Experts of a small language model.
Size: 11 layers, width 256, vocabulary 2120, 76.1M parameters.
Training: a variant of SOAP for the experts, 656M tokens, 5002 steps.
Below are experts of layer 4 (counted from 0) of a mixture-of-experts language model. Rows are named router (the router's row for the expert), up (a neuron's input weights, with its number), down (a neuron's output weights, with its number) and show model dimensions 0-255. Each number is 500 + 25 x the weight over its row's rms, rounded and kept within 0 to 999. Numbers have three digits each.
After each expert's rows: a language model's description of what the expert responds to. This comes from a sample of Wikipedia text that the model never trained on.

# expert 1
router:546526491516469471489515467506473493502511485493516484503520453499480542514504496536468483507491464495491479485473480492520492524556455500504542481507509498504517469474500495504462510520480518498462556533497476483523547524464545470489473495534521505489510488546457577531489522520487509514447453456446537503522482551500539498525469479521552511523479520506485525479479485481533490506485488510453541481526529503503472515495509524498504478499457496430505494529484455492528535475548458511504484479449481522526492492523519469519489452480539514488556488490495517510523499475486494524501526525511532462484514481508521482506489529480515472496504494511524472516483521455523502463486499511533552523512481479504482517508506524494453463490516504469506496490516522515494513540497516
up0:552521547504520483506471468470498496514512467497496491468537506454537472542540460538500486518475498503514479501509480491512494542562517481518517478533519497484509438519473487503470514527478491467479510513495491480548513519495513462498486510504515497493509475525507519465485513467498527461520503569461504472485504563448504496513501474534477502514480548538487517465473488443477493531486479493476493523519485494500470501496452492494515439469488519477485521514499478521489522521485537505501495512475478514563518514541495497501492493546507520502506508496487522542493540488503497521476514516460535502508518536535486460475461527423489468554484515493498481469509481486520490437478518517521505508518493474531526482531499470521472473532468519486472484491511533517485483482495476
down0:528458485520522483459514472462491481479510459487525494435474479483517497515445526497537512480480459509511518527495503461507500524468502492504502508494501472473467502484479526502500480539459494489492549497472494524453500513490521480502542540468478479467504546484534552538515489504491529497512516504461511496465509487501522486519515471496521534518512484483470488472514510483489529475479497522449476547522451489489547533510489493477529482549532494545525493469510492492492488483516481465509525506498492514495477449494528502497494457503515509509532501504485529536479536525454472534487548503501495478520469511538460508491467495517507475529493450476506516482473476531477507485553467541523521519506489519549533513511464511520453458524511484488498537517454520534522496517556533
What it handles: Word-internal fragments after a stem, often accented or non-English, such as the ì in gioved-ì, the ir in conf-ir-med, or -ac- in Rel-oc-ation.

# expert 22
router:534481466487486528459499525485497493431495520485531511513532547449531526535507492502482506508494522534470510523531523520533493480499520479529519466558537501489493549496480505524443509512504473535475501493507513519501572517514524449479471487483528491511491504525509508479490514471480524496482494518504458534489523529459471490529508477470522518506506535473500505493488478515505484523489472497478494467555513537495478526469514516473482503511482474490478500515537544483530522503469471507498503475520478461499440456534531455530471460495526452518464528481503529493526526486512467511504508481517470511491517509522504483522539528449479527471538483545554519527452493466499514473529479480490525504488496509473477519479484527463501479519469509496485518469525510484483461497464482
up1:482489535469511524502468487508515514504440512529505523506528484490536449497458483485515471490515541520502476511527489566504526519453492529536527492458505517527499546485492509487487518505557470474526503514476496518454558479504489469443477473518476497457419503513512477478501535491479490486484487448509470512493511504524453472518498509487516500459462506478481490485509486482508522478493489508493529550463487499502505510480522469505487520508520517458545496495526520487455540497472524553493544460455509496489563497499491515508516501523528485529473473494527498534492456475504533502523485520496542493507489526480515536503528480502483532517498512478506512501518510502474513516473515504465536519507506481530508526563486480532501514510482454507503498502574478506514465538488500
down1:461496495495515497497515474491504525496452518532532493497542470520532445517488500501530516536503550462503495507505489514500483501502528483538512499539519528507436526478480485507481499465481494497518498506497483491474464479549529466531494509505542496478509481503519501482505494483547447444497520526499568497497488468477484518525524505520533533482518526420500511544502408538552531459540484490511541482506522502529511499492472484483492500510498472501485477507530523536508510549489507511511513516531513497473468523536515504478479506491556480492503548493508499499517494509473501514527463492485476476488467493508456471514509501450494467505486521486495492462442508497492531518541523478517492505537492525457469528510492491480536477508497471534481524500486478493505512520474443
What it handles: Word-middle pieces and table separators in technical or architectural text, such as turrets, gambrel, Corvette, bidirectional, plus opening parentheses.

# expert 3
router:517541494526519469461518506483462455532488503505500515513496490435478525523525510531496460455522531497533496506514519510494508457448519504520515465480511483522460474469471453487512468516531505525507535502514499523490477524487523433483505508486497514444495502496539534538482501465509487499496484532465532518515508540491515531519493503483508492540497514458507521533492450467471520522489494501465488491534488525505479483478467543464489544524481474498558536499508451481541461534513502578512492482480497485502481471520501490514469493510537476490493536478503545516494483500472470508468525535495532482522515495520505478530453572497521528501482478528474487495454529485464524470501488499510491520509488491522515510483499500474499501526477505543535492483509529481522480519549476
up2:566514487483507486490500538490491489528488521520512491499544514496494532544544484488495486510483534511491462535500499494514542492479490428445496489487508494499541474501499509486493527474532501502478464545513558523496501537510449515533508446510503540521499480462514522484536500541531447522517530480506468512494522504523482524473502499493530474497572478486515478524507515478510482489491502505511482505493492564539458520442487488476500537514511431487503526465475495474484508518477516523517481503506505526460455497517518496513482522496476523517516473515539523552480495539451515497509532483470495475528499521478498491506491523526493524485479467542541554469507496526517469481512485497491501496530477514482467504486468470536461478540528499526482471511515486494526515489542473
down2:490471504486460511490474526533500510463525508459518506495481472524495450521508466491504517474471537548494473485458510505533506478495482436518520493500525511519526514472516458500487500462521540515521493516539530477523515479477493511502495510544481477494553517506482476473488514515528553526511505518505502458539511518496508509462472496524497523455510468466512526443500501480509504520544466474522492520479478448481466499489509492537492514486448486496486493517510498486512501532497494497520542495499482522508494548509482517485511538500499496511559493529505524547456531506524502500507478488489485568465496492494490472528467529494476506452489474472494449484535482551494560497549553560476482511433473526497495513493448484503465515517478500505522497516490498536504503503520498
What it handles: Word-initial prefix pieces such as dis, re, app, trans (disability, disputes), plus spaces and pipes inside numeric table rows.

# expert 46
router:527518486491486459470509477523535512495529476480537475535521473555465493489500471512470493497512501497453472478508492513507520545501495464545525525468475472528514459465476480515484511529497453516505518545504531493477478499514517466460460538509499480529538508477530534505502542482454497508498479536510490544528517528430516491529514554457531514489505496524518476479537472501482512443491503479522471482533550466466521463488516470481504517504469520539511515499494457493513463480570483481495508448506494481491524459544494478530506486473535488508497503448461509505492489516536503506515520492532462510502527494502466499488477484520530514498466510528522477471516519523475536491490488479480539515507502470508492549500549537495498511495488500486531496506523507532462504487489477
up3:509546456511529490503522473505511525469484554493498501461535497504476536476546472492491499475508502504521453498550498516506500487529504495486517521503465483532496481503497513491507510533476523492514522532514536500451507503501503489497501545481507493501461509473500513533486538542482467468538514510493499516507475471471535447520508484520538526509523491504467514493483517483506500478461517447503491522492471486486481461532512458499546471494510443570471481490493476502484501485541502487501514527501536514470541465552502459529509453560509471484499524499521531506486485512473463527485474503478504464555486507458523504507511460452513503528498471497531476465510538490463499462518516457482490510490488454516493497526497488485509551480493480517493513526523582533499510477519525
down3:508497530524507484482545518494517461468550554508460508535525515460501500469469488465536447468537498461486517490464478488546496516480516513515467530490478455463508516502524535482525484515452483470548509557484487524473502564524496515527491486471481478481526531507479508512480548515472464548519455472464523514478494530510501479469484526526494463507527487470460480506511493496525457466532489506502527491517492489503499525494523542535518521521484552532499533528508511472489494494534452521496501489481478500477515505505511516476482529493534494491472460523485481476490516529475486485475481472503508495490507505494522567533489528495493475494520511516502482436550482527487509495503465468528493482533486485543522518502462497475489451506488473544500489504479509499498500447491499
What it handles: First pieces of words after is, was, very or quotes, chiefly im in important and images, plus ex, most, more.

# expert 44
router:539498476495501511495484506499542473522496506497500491539498504490476482436482502454478511497497499493514532446522509484537518535495518424499527500488480495494544438520456493503470509544502493501526506528513535532463512509472501476526476553514490485536512497491491509473502517503518472461509525500465465508486506532498533556496513532466517499510467509450490441510476502526452552527472490488497493498501543476527501492483482490497498517497541497502492511516477466462544517508485498531495546468508513482437480498531490449515478519520497499540465542491474495537500477479490508524499532478519503491520488484513445504459488469513500567515469508520513477510499556513521491465488498478510463497481484528535468549523446511515454511510481512445504511495529507507493505505500499
up2:516506474458504553477507482532539472507529529488495514483524515483492523485509493543489516474494503452541532552492481516515498515512495464445497486443521460499503538507511512543480524487556493486479504502524536483468465510501462544497445478511482510473531495485490477495524542515492469448449542486465521455525529533508500521501518487486527525510479480508545458526464510545491500503494442497513520503470492511482491469485486459507552482505497537514529529464477490535529528493462432547490511491502503506500527496546486505498468528492496532538463500528484513527493506496528491492465501511451474537494504490515512494484474478490455517454471504464514521478492489519516511465522503521524459483492498506507490517521474489463510533484480502485466498475538515482515532519512483
down2:513507503467462465510510437503483487494497484489466485530508489495498533497478508530512536503492519476506514522494478472515486510542504493477551536463471475539499505516471538514558510486498541499467480514515514522556470518479486516494478499491492531498484543471503458516512550435437540488510504474491518508500520546521485489486496532502523513556513506513508497487489501518533472499481498547491479516500484499518507505504518454505529448494516486530494482489456513487520495471483459511471531508470518458493525519562515476501517512479549446505514505529470498479490488501479506517523433529485503548465526485472496472528501515453492477499448533506483536478496478546504474450464488519501523540482468486529503525516531502516489471462498490475484510478525490487522481524523543
What it handles: Middle pieces of words after a few letters, especially "ill", plus well, both, being, such as guerr-ill-a, art-ill-ery, alg-or-ithm.

# expert 60
router:508499483508483499485470496498519485536489454476521486540511498511458566502578496533499522501544489535486497513509487527511510481488526477512501499493467474524533486442446493509445510494538452491516478561525519490451470498527533526503516520522569498515506521519489486497480490489529483536523511516527495472484520479540520508553508516483497497495457496510475499456520480551518510483511489491498518491447505531503459518506508517483495511498514447477484516534479480487473468467534516503503499489483494534471499475523534487531461444489514463511458531472510524512508488488473524523506524518527476515524493479472533482498511508516509514520461464535491480466527479486458483464486482504508495517518519470499483508535507554513457511524486504492563504488544510461521513473491469
up3:506502478508490510502483494488516474505541490485438468502516529491434501525548497549490501482538495513456499496517482465509528522461500511488530523497535536500513451444483482503501498494535546492517479516537491505506470514505509514476484509489475541532527513494500525483503487474510484514458462481530522478488472497555502512525535430482508488478513472517504510453511491485491506478489527573496495513440541532478468500427482519496519508498474471509491512494498505544516479513527493485567524499517510462502491491498530516533498486513496507500517507450505512514526484540463458522511527511499515523557463460466476513530502522506494482554495440502507482487511538502487492477491492490490469527520518492498491496486534499516508515512480516491555543499528515512491550492449520
down3:435525491492478506475519491492474511530480476509481529470460512475539487486486526478487528480513488491536481479497475520481508492519511458533484478518538464521492506512545503517483480495530491475423545496501532487490524529510501486497476504470503450468526495543529444541485476522474492488494502549512483498504483512501528483502490518512479493509560466477481517490510504501544470511487517488470520509511468497474571497501488483451491489487530522492458487501486505463558502467531511526543492494521531478464515526513497484513501469497500491467518493584448506458524478553529520515501496499497521504494576514545528504503498487523497508472451507521477502543466494493459504486492497487542541445502499496482509513510482519496483526495511458502481495539506531512505499518485472
What it handles: Auxiliary verbs, quantity words and adverb endings in running prose, such as has, had, more (than), first, only, -ly.

# expert 10
router:527481480511504468485445472490472505508483486499544494499511513490528535504504557505502505531507543538496497482501512497525504497501529459494517512439480487477511527519502513515534480557498495481501554491506497512479503486452516523559471506490510513480531513543481540520491531490500501463504510473500501467506556492480509514533506509480509513523462519480485537531523492531531511491491495513476440489547506523501508436464551512495487490509455491473497524498472479471551467503508495512520465493502476503542440485514538507501505500497518518479499523499465509485495470485539500485538530500528502459460500503509510507517440477489472497500465455525474477491462494487417466472451460492529483504507508532511494499503520538467478489542492483499512551480517549497487457497501485
up2:511502509515535457526499438454472465507455516508513464550518486494481535510556531513526492522526487505494515525521496445494525522527506518482537526498476491490513460467495528507512468527447512518474523469453525469546499534530528540453510489462468512463502494505519513498479463479466535505467543481499467506522505522524535517507456509496495519477434530479458507499491520520512502479461492526542463489487491522482465455520517492467507528517471493505527456509482478506512473493516549493485457493516519467543490494535542536521509467498531534494528504497475480519539482482484475498465549512486522530503499501507536489474519489507508496500508481538511510495474493527484505462457440480500508529506510496517547524487513520537515469501523509477476493474511525509510506484493486
down2:500505495482514550464504503453486530491513477516504501502485504490529445486467497528493490506463506480521503465529505500521530485529508482523497462538494512480527525497503493507531475523491474559486470537558496523499484471478482493538465494465502487464444535496471473495489478498463526576441490456471468534486465510477488486499519485492517517521460511530500521532480493468499497498461525447497509498506558503538509504485483502527542544497469519529495540498467517516524470526461485502527555482512526540467479506471450483514561532469527496513483495514500490512470484517478497525484463464490517516510533510490521505479491511533454472529530483500511513502544484550503521491509542514514477481493491478507499483453501474518474495508475502509534457486525521515488537536491505
What it handles: Word-final pieces ending in s, mostly es and s, as in challenges, weaknesses, counties, also Yes and Rhodesia.

# expert 30
router:526456477518481527478462520501488498511514488502515441510533556506501515500526559510491490532504492475490490523516519510528481493484504509502519471515464504506505463484469459583506510500499479522487515517530539502478494514498503490487446498494515530500475502497509533541494499514473467488467451475511531512480499516511527473504514499510514496501454518513522542505506504519505513503476481470502516478489515459510461470493484537501478543506471474501502518531484464493539475488503486482512482460492507471543481450519470477537508504481521513507530542459494499490495434468492449522503509495540552480487528521498503503585509507487470553488474526524456488519448497492487512486446500469532529522475498485541485521498466498440523455506490512542479501531520515542502477512525518
up2:518468478479491459483453474513517448526529470483531477472511543497510515478536465538430520488507529493458511515530505522558485518515489494513466485490494507479496484494486494488489512499473493493505515485510519508460501558491497523497511482516495489553489511505470500486499513562495487508535492534487480534514538503499523493526495555478491524533475597516507494524498488516510519508460472487449488517494516516487496514493531494475486500514527474479491490492515481527477514562495476513543513458479473498502506462492525466559486514480509500504520497474438561508484478487524483526487544489453474495477499505491500488500496494496523501502482471554525507521517483531462508434538523450493459516500499502503473577491508497497480520526484503531508486491536499472514511476502514
down2:530482521503465506479533496512521469495515480528470540477502508459516511510487541463498504514507478519498512511493473505518512499471534515498492554504535460472532485483503483509513496485504524499456507525508495477459524501464496469514504498503473537475461483496533489525471471510524497496502486526516550529477489521522470515476504454495466525506537491495508511494505541471498539477497504543538483492497496501538511484553487507504499525499545499522521507443538516533507503548516495453508472517512519516504486486518472528475525507493518556512518460556487494530538491548525520505461508446468495514517531513516547484511454495561503508465460488456515479541462458463527472498521489466445502482498504498487486465450481532498503484485493515501509462452496517493518449506447464
What it handles: Second word pieces inside personal and place names after a first capital piece, such as Al-it-o, Carl-is-le, El-iz-abeth, N-ew-nham.